python train.py --num_hidden_layers=20 --d_shared_expert=64 --balance_bias=true --rope_theta=4350.0 --parallel_block=false --optimizer="adamw" --schedule="wsd" --decay_fraction=1.0 --final_lr_fraction=0.02 --max_seq_len=512 --dataset="wikipedia_en"
Below are experts of layer 6 (counted from 0) of a mixture-of-experts language model. Rows are named router (the router's row for the expert), gate (a neuron's input weights, with its number), up (a neuron's input weights, with its number), down (a neuron's output weights, with its number) and show model dimensions 0-191. Each number is 500 + 40 x the weight over its row's rms, rounded and kept within 0 to 999. Numbers have three digits each.
Before each expert's rows: a language model's description of what the expert responds to. This comes from a sample of Wikipedia text that the model never trained on.

# expert 11
The words the, The, that, which, all, and compass words such as South, plus commas after opening phrases like In 1996.
router:495476463512513492521556486455521504501465473439526497525592424493504574451515405526445524471461458558534444530470538523505523540500451486435462539484569459510480505478410445507559526444558518447545545540524474503563428508522488489442551501518519492488480449563485490489533459551510500566571508438517498502534549468522505489523487473439460485529490476537465480501434516466476442493518419574530508546539519540540497447486449496485536510467611482511520502550492455473443569502542565484582503513523505525495560450470478542567518518466511478485440491523575623536450483463473514468
gate2:490580466489563485477485430559519558453470489473510505519558498544447487548566463425479463524485511472553509442419485541482473420505425482533561539522499417462461537452519427484434531513506439481488461510554533494586502483489552492534509443519375481416506404514525490493444487516466477501517459489468526445430502581470519509494428479496488447482479495501461530509490509472497495449495497490551465457524498503479437543557549479514513480487491562533496438485523489509473597546528566399434519516541485545475517508465491445546494497525537459524572551467492452476523498485446489516
up2:548406543486477472490514551500508496532503495511498519522449533431587553482466526516472510482520485472490509534530490477509553561478597498439452463509481531539518505588482507508563498512479560531490512546465538565455515523404489445501469554515586560532492564510527506456486462468515554539472508537457447594585425435518539519476561537514472544434470435515543503465511440526475532570564503519501560486477462510530552502405488521520517473440518422490452531543488530483478482479490454547509488545456527508507444545560524553548413473474519463485452479492466541558467512501557542541
down2:549577530582513524505452471514518500502535449484524487498509563524524510509409506506521502576422496446491555511482460395508478544433416549525517486475527444572529505532493495535540481595544559470530510449505444477534500434540569553491516458391484505465535542468534471480510578582488495513542613502551494523506484480487489498524461495493504480502531496491538493512511449453467482439501498451514564531516533501529447530447480561530489538501441522486536497489483536569529510414474501532470488566476480473461498467523475517579502593427518462480481536541464560534432526546552508490

# expert 4
Lone space tokens before numbers, in census figures, route numbers and empty table cells, plus opening brackets before foreign script.
router:507496523511487596425518512526470550486588487448553552445539601525543513512479442506442518465475442506489484492505528500466541569524492486444507444395568573439536487469465498519515535480513454515505533524513553496529511490530465466505512410476460432475537446552495541506543467519520465489506515562493545506579521508497464486480421416464450523481471457534455528450456523503517518485507421503571476541546525518526556505533469473475505442503551540402523477589446482509535548479583504514497492517452557554491535549511523532576485545479470480455494443477489598508498465484458504491
gate1:520510558499546536472492496442470440471536427521542529480499439438453520487490480565465481511609461512523473462487489491499536441436512503446523489486475527483489488502556437518584520473490440515444541530559535541462492457478505506428459540531499525463491437496558507522510467504438495423521494505531491532511517542461504439396397493446443469557538484491497464506504504518563467504524492502487447491481498533525581532549554577496452506458496480407489448569443566453508588544481542508514544450517510529531541518508418543499425473506470498480459571496536601541491532539520495507
up1:487550537513528476490511488518450459499507428547522468476442391445492496521501480583513458490543482514540493506509533478546544485484489472479535446513499553503459511471538477492600498504490412524463490488487507551476504477511456525443504503478461529429461417465505486501545435462510514453527485550504412489464501537481507485401442436455436520529523477474501473498430467554508454495544492517507412449448485486473500495523514521502448514457498488452467479588414558451493593503467543505502595514523517532511541551547411485452439434524433505523422568491495593488505531529512458471
down1:502431514513524494502477531501476448428489446505607544478564434506468517530458525476526508499496532503444558521541411471600437466478537510437472514537559487435507512499512458498499498481482536493498484520501473521496588513371482516506525509555514494534456577456517529514487524491462509502598458532509482486522477564463458479441546539447514534510533547467569517544526508583471450483586484459459516490449513482479480502515501504501407485545557487483484529411508481538539431518508534451496491493468481533595570481385506533458467422472537518540468544480508469531548498516506494457

# expert 21
Leading digit 1 or 2 of years and dates, table line breaks, and word-start pieces like re, pre, co, intro.
router:507463498444460534493544542548452559513519497462515552492494528512509564451445502485501572508475440565533473502496537546505476492483532553509441464434588499532504541429493497486488520442488513465511488526531490476511474435463450462517531459523527491523538434478483590431448497544490458503510501450470516427551482472526527527480463486510496474414494496507514427590491502505525439476514544486566472573575496506561553407457562498530466486523516535442483531497546447567454508430565493452539530544545490507513574463504520508480501630453486491411505523518592553555493479492496539497
gate0:551531457484525458514514456463547504491543530517471478526398494454486485489490516556517530462523466550536522474456435497572514445509489486454483581518560496553439467532516506494524535535427432516477513496504524440511484475512533480592512490526492507511422492484579519420524491525566497473539533547444492532506468529526556517538380485585514486479464502446516533511537481475475556494511519505516529585453435447580533464463563507525553514420483504554501534496541356454525527523524526505568537467509481562559558489513530479482450526466490555509598482524491487486540455508478470499
up0:454446500538490532478522545494421485528522477469519488520602489539477479480483425477492530565529500467478469475522524481365484548453558508559464503523434508460512454537494493565479501503543519532495538515526518518529485438543459496388526505394558438495529502499467575551481552516451491548493474449594504515509524454479447559449584499401473443531537457506459511445538516477500449527486478555490480413504522573462492503490456518476484510523547478480525437522499571534500538514514486521513503533514435512471439510497476545513517477529447513464440503505556541524470597488575513475
down0:513526451530471517586470465546494485463503527543536586429523578510582479494491417485556515440530498553491491467508437548492531526539492556545511523551520474512495492531467509479501456440453512540454485438475560477570482522470512541519481513442498457512607540445473541518472453520552414424463494503413506546569527509486499507459449468557544528457520493575488525544547514527479530506454518516427513496571483480538505458570468559523532490475508541436509495470455475469431455505480545506470510474448460501493585404510543488516492533493442477458571515567435473500474480556501543504

# expert 36
Hyphens in compounds and list bullets, and, as, from, has, had, including, and closing brackets or colons before line breaks.
router:567449467497478534543527490519484538492499491499512500460516523541475464499507484469454504469471526532488514510467501471518506525432566567495507517466524482508522536510493510500556470437520455463526527524544515579543431510455490409488542498514553525556537546511465529475508456539484462540487528497542510515542497453504493452472463502515476556557459497469476459510516538533465498465506531582621497553498552479545531493471544480412532438552532578547524552473530533461464500448507517435558480441555564538551513475442559508641499519412519489431478509540540580571421464411526489453
gate0:520507432504506502544505518505522530463523482488512514566396486470527461558603517567481463469445436522491485489440565481539516447412460439565479508525522469504411518488458472522481466496474532484445483515469505472552517483493509455589496481534540524547509502528546462601504549494493546554534549465485524532425505462515502502410542580517457541550471532466520438527508546529557435517561490512532502508515616463449535548470459496528419496522487471459508544529544509463479489513534497478501492521511484408586500501517524573480543463455546522464519508451479491514454449463446484563
up0:489547563533486488474535478477497489525538550540493512426444515497464557470480525508554512515466505459445585507616501541500555513582494502462476515543454526525413569532407462508444539577470446516522475510488481429482512477476522528477556470498470537481430503477467459466504406471496440566430499550477413536521510494470503534548468510473534462402466432646517518516490528462495523461486526505453479445506490488487450526505501511437534516475525477542472492463438532482505546484441534487477473460469534485504453498489542431452482520617477486517481492479490516431469523500485543506
down0:483501487550403443447459551477480483530517547504478492521498581495485547484469486421398507484470518505493485446564462488455529507511538567417506541465490459492518478495505495496474498471421511486550465541453502557488435568508481473467480502524518553498490451566471420528500489614473494488493453502479527440478614500512493518489492550563520526478502447474440518430450612506448440548460532555466480506529473483503482512464455537466493430475511449476532466585496514476492554504507468547542505538465443541472535502469423546441520556479497513493547472535412531490508412520458505504

# expert 26
Newlines ending sentences, table rows and paragraphs, and == heading markers in article layout.
router:471502484472463566481507537485488512534510387434549498515520552525480549514497459517446584493519428516475485477554488582499455531517471463497478493482505520531566566451502509470495441510528528506542568531521567484515450419522473475497489559501525463514502476566508554469499496513429455525541494477507543523526447532487447425526423492522510506507531483506431517479506588555484454450517458510512517555539487550505565496526539558464507447487518436442528522516504466460496509582656466478521515577508537496469535530483448507553482567498494549418476501536569498598465529474460525519
gate0:482458520475496427485503501541448517555533445500512462480495473565554435504587534505489518453503551576505497540502514538539504517469492489513414480432490507464519516490420533456489445447573568473407514496552509542448506585565482469580474501551477502534538500494523486518519524441418474560532542427563542485481521523458512445438620519506527484546474572479564422501513493474475467502523510517452512533500548538544492577439578460481488526485501506526548541518577501499492489523544481569511525481544495500551520486479501567462537489461517558507572521501525501522509523491439412529
up0:541468531469509470514480518610464488547562519522502468491458509531537454510480476507471488506499551474541470560447588545513537448482499470504442496534481485443523526517416608456533556435589537486439486509579493538512519559568536507522444512611556483530489514465504480504503549454451476520541574419509522484493531481500519475434533448468480519482460574503537489511501454467427540562556461502482509475532488476524492528500479479592389538593462490515522512516541534474543519442475504552525450478550505475540454471481530534515502455431502484540557480514482514433476499501516484564
down0:533520439469513437560505538473549535512528506498476469566480384486481503573558514515536480526487542514523539498481515516542406515458431439511571508446503527556480508464546496420508476541538460512474566524538515516478485455533521499452475483492514446504499543458515591521524519448467540508539538529462484515503421538618487514491550510476558529534526533486494551508563451545573538496507449484527521509499559491509520473502494425549526548490553540536471538481519464488466401466544558497479435431505514505489595450483486559546504492479562526446481513551501370521473543523475498502

# expert 15
Word-final suffixes ending nouns, such as -ers, -es, -ings, -ity, -ishment, plus are, years, States, Party.
router:505470480473510560518583505500546530505515468492592528503547564502497448492523426459479484509569557532525538520488471559426535501464521476525483558502563472540518499562491551519467495479510478455496489574510499532518539505477556437514556466521516443568505500534569506500476523561435567500509565429531489476523509514501509471506505507424428486450472570487517474506479592510537505501528493533576480505542565505482513454470520551465499470448535524496500492492506568548579559481536502420530461561542527584439447497500501476591531532457541417474495516519543633511466535479470528452
gate0:544463456504528473463489454441506519493484535533528520511481531529545463502531435469501429528532501552506445526530430497424534513483477494449520497492606491499476545522515536539475462572479489455477456610531512541507565493482561468458438476500503482561458515484545489575556565477528535529558555508514486486487516506490548511477540517368409514456553541531420523470510542472502481499487503494475463450535546473435493535460481447497479459398543493466414540528463514534531550514460452494494556460454483494500493533522443574465457494516523441598497508541545545467538548457492559512
up0:496495532497523505500457525538467526543527445462434509514495419465449497477462589520548517440486494430484539471449529469568416486531542508531511493483406479465544471465462442461493544444562500552491557374498496435517469479513472543504543512537493551418525494537463510455484445552508438473462448497514559550519500486492493506508459497571535500529452506459517495513499458507503520524476492485510548539515437513559476473558493562518477516612477486536555470478543503458491437510563546494502451539549488470512490433555544448527525482472405542415476491487486440502448500614500478499
down0:500497429485467477455446537479463465496466552481514513476491500477520453491547503447455463568470481527544461565513465503477562490497462579445583472493570468520391518547514527497464494472525492500504492565553557533447454469495442527439563502430468519509471489510528534569550554550453580544584524430500490465495545518570481535535544561459459502405520415474474531502483532516468504506508475509450455503504469519433537447498527532488551500486579501475449539500475449573462560507543516441527458504518453501508545629504476498538505474573534496508461514485509535484552504481467560506

# expert 18
Single letters or short pieces beginning words, like c, d, op, m, plus common words such as not, year, form.
router:508428431489517537532553550488457580508495538526501556492582475449542551471469478540494502478488429502492569462504526515404520526421455498528510499512585434482542534480483434461558451491547478479496526469489535493473487519520484502475518528526516486501561555572531568509460503556507502500503511478495560435509458470475489495485471482457487445516501456515460470508466502536524448525491513443556498499594557518538559494520509455432545441481522533492470452576509427510563540528546481498507524580546502488499555529468578515545442598386479461463535489513489554557543467446434527460
gate0:540491488406522506559518490497511429446491565457510472490558553497446529417575523512562397490520550555523557471483439570514489549464502460512500516564520489500452491475522537516454511541458507513516505425471524518545456501444402492491525455418507438481526492562486515511570500468476543471433465494492513484549457457509501525522429480548530480499494458489579510451491518420428481571511502505544508501468572510467518516407448534466450539499489543477555525497517430524486451507529490501450522517506466438577505430477554468552523511478567439489476484543437495512488538494495583513
up0:512539472544421495508529442421458525466518472527553428510513436510523464539511469476479478519489502518476563491507476554453553491454521499449546501423455532479545491527524502519460553461416505558462499505514501486493460551535513448512516540494506516544464509510547441441476561489470459524499537562482518450532564604521418551518510433470508454546552496562472551540504502562504520455508447476531525526492544560572458423475553516459543500519474501416466453494514466482548475502509590489487420499494501511526467500364482488542518495580525501401504501497465536449542496567467468471
down0:464518557475577520510516563517475454493538518528474445476490403465520509572452447497506540550483439535513591438473499548512493469499591489460477454483568541505511397451465475454495446483462485465528498511534438431556541424510470466539410534490515468532471473474478441514563444528541582540420434461529426584503533499521484555503470477538506418472485461484527518557537485467511488550470454561530468470508564479456555523510520530516504568532472478441514463517534492492510469510503465509538510523433481473494546537509491478523552496511381573517471451484517509482501503522467484495

# expert 43
Commas, line breaks, semicolons and and that separate items in lists, infobox lines, and series of names or places.
router:547482534490546542508524487475541494575538424468556558456514538538526493489393450524522550512482537399549466551512512469515461493464514506504489501490517516508507530524456466483548502469549505547492589512593500463502443476544467449436490589545515536547500441472487490548515449522432429538447530493508511491513468446518545476515479462473501499460415492461534503441448559509516472499485415568570437545539464523556509487465509497418519467478585494507482460493469510503476523488498480555583472511546504516443519494464468477534456523419425457546497505575530548523444479413517502474
gate0:479433498505509449503527481521463555565474527491501484446519518526577472534483501492479522457564524479493579514491540505521491393506549545471595466494496479495556509528519472516508574469566537491484459521493437520512527501531498427465447506618428496505446487501461473508405514518455491485513518541462438451515537498479474462509488509440512590489486553441525533544526377481517521551478549488485453484504464480546500541497519503573504496447461387581479461483419533513553560501459475484505464556507483486552555495477473491513521509492476524543578497572467528446483555446452549501
up0:433430538510576494462567560479461502462477444521438476481487492479484532477489475547517491500450583473485477446425530489500509472571504530523390485455482511479497508554464505514584464459456530483528487494501498537436538541544491546509501518496573492498526383501566457554536512402487515458499523513546463518546494511498553518512417560454519424476477468569493505508538551462522522578519460437499521449544531497491440569479496512496483521555519474502495512583505476481513531549453465538575561476548507508509411543496568540436482479498514451506576543474486513461530527549476436488
down0:484506503534563557497577493546478538496502519516473495552511590514541526513511465485555488579495522484489514590473491517512542513483560506509459458547468521544483520448483465453490483611482468522503437423463543524428512455501460470525526512449469492418491593479470518560525577538503544453563488525453476566492475481554514538514477551556554474481511515487510484453459508497460517470520447453499493494538507503540530524538512509510446388450535446536422503565460416602505552494533509497486481480535601486570473514501440500475461473532477507519489435447562449513444463499440518475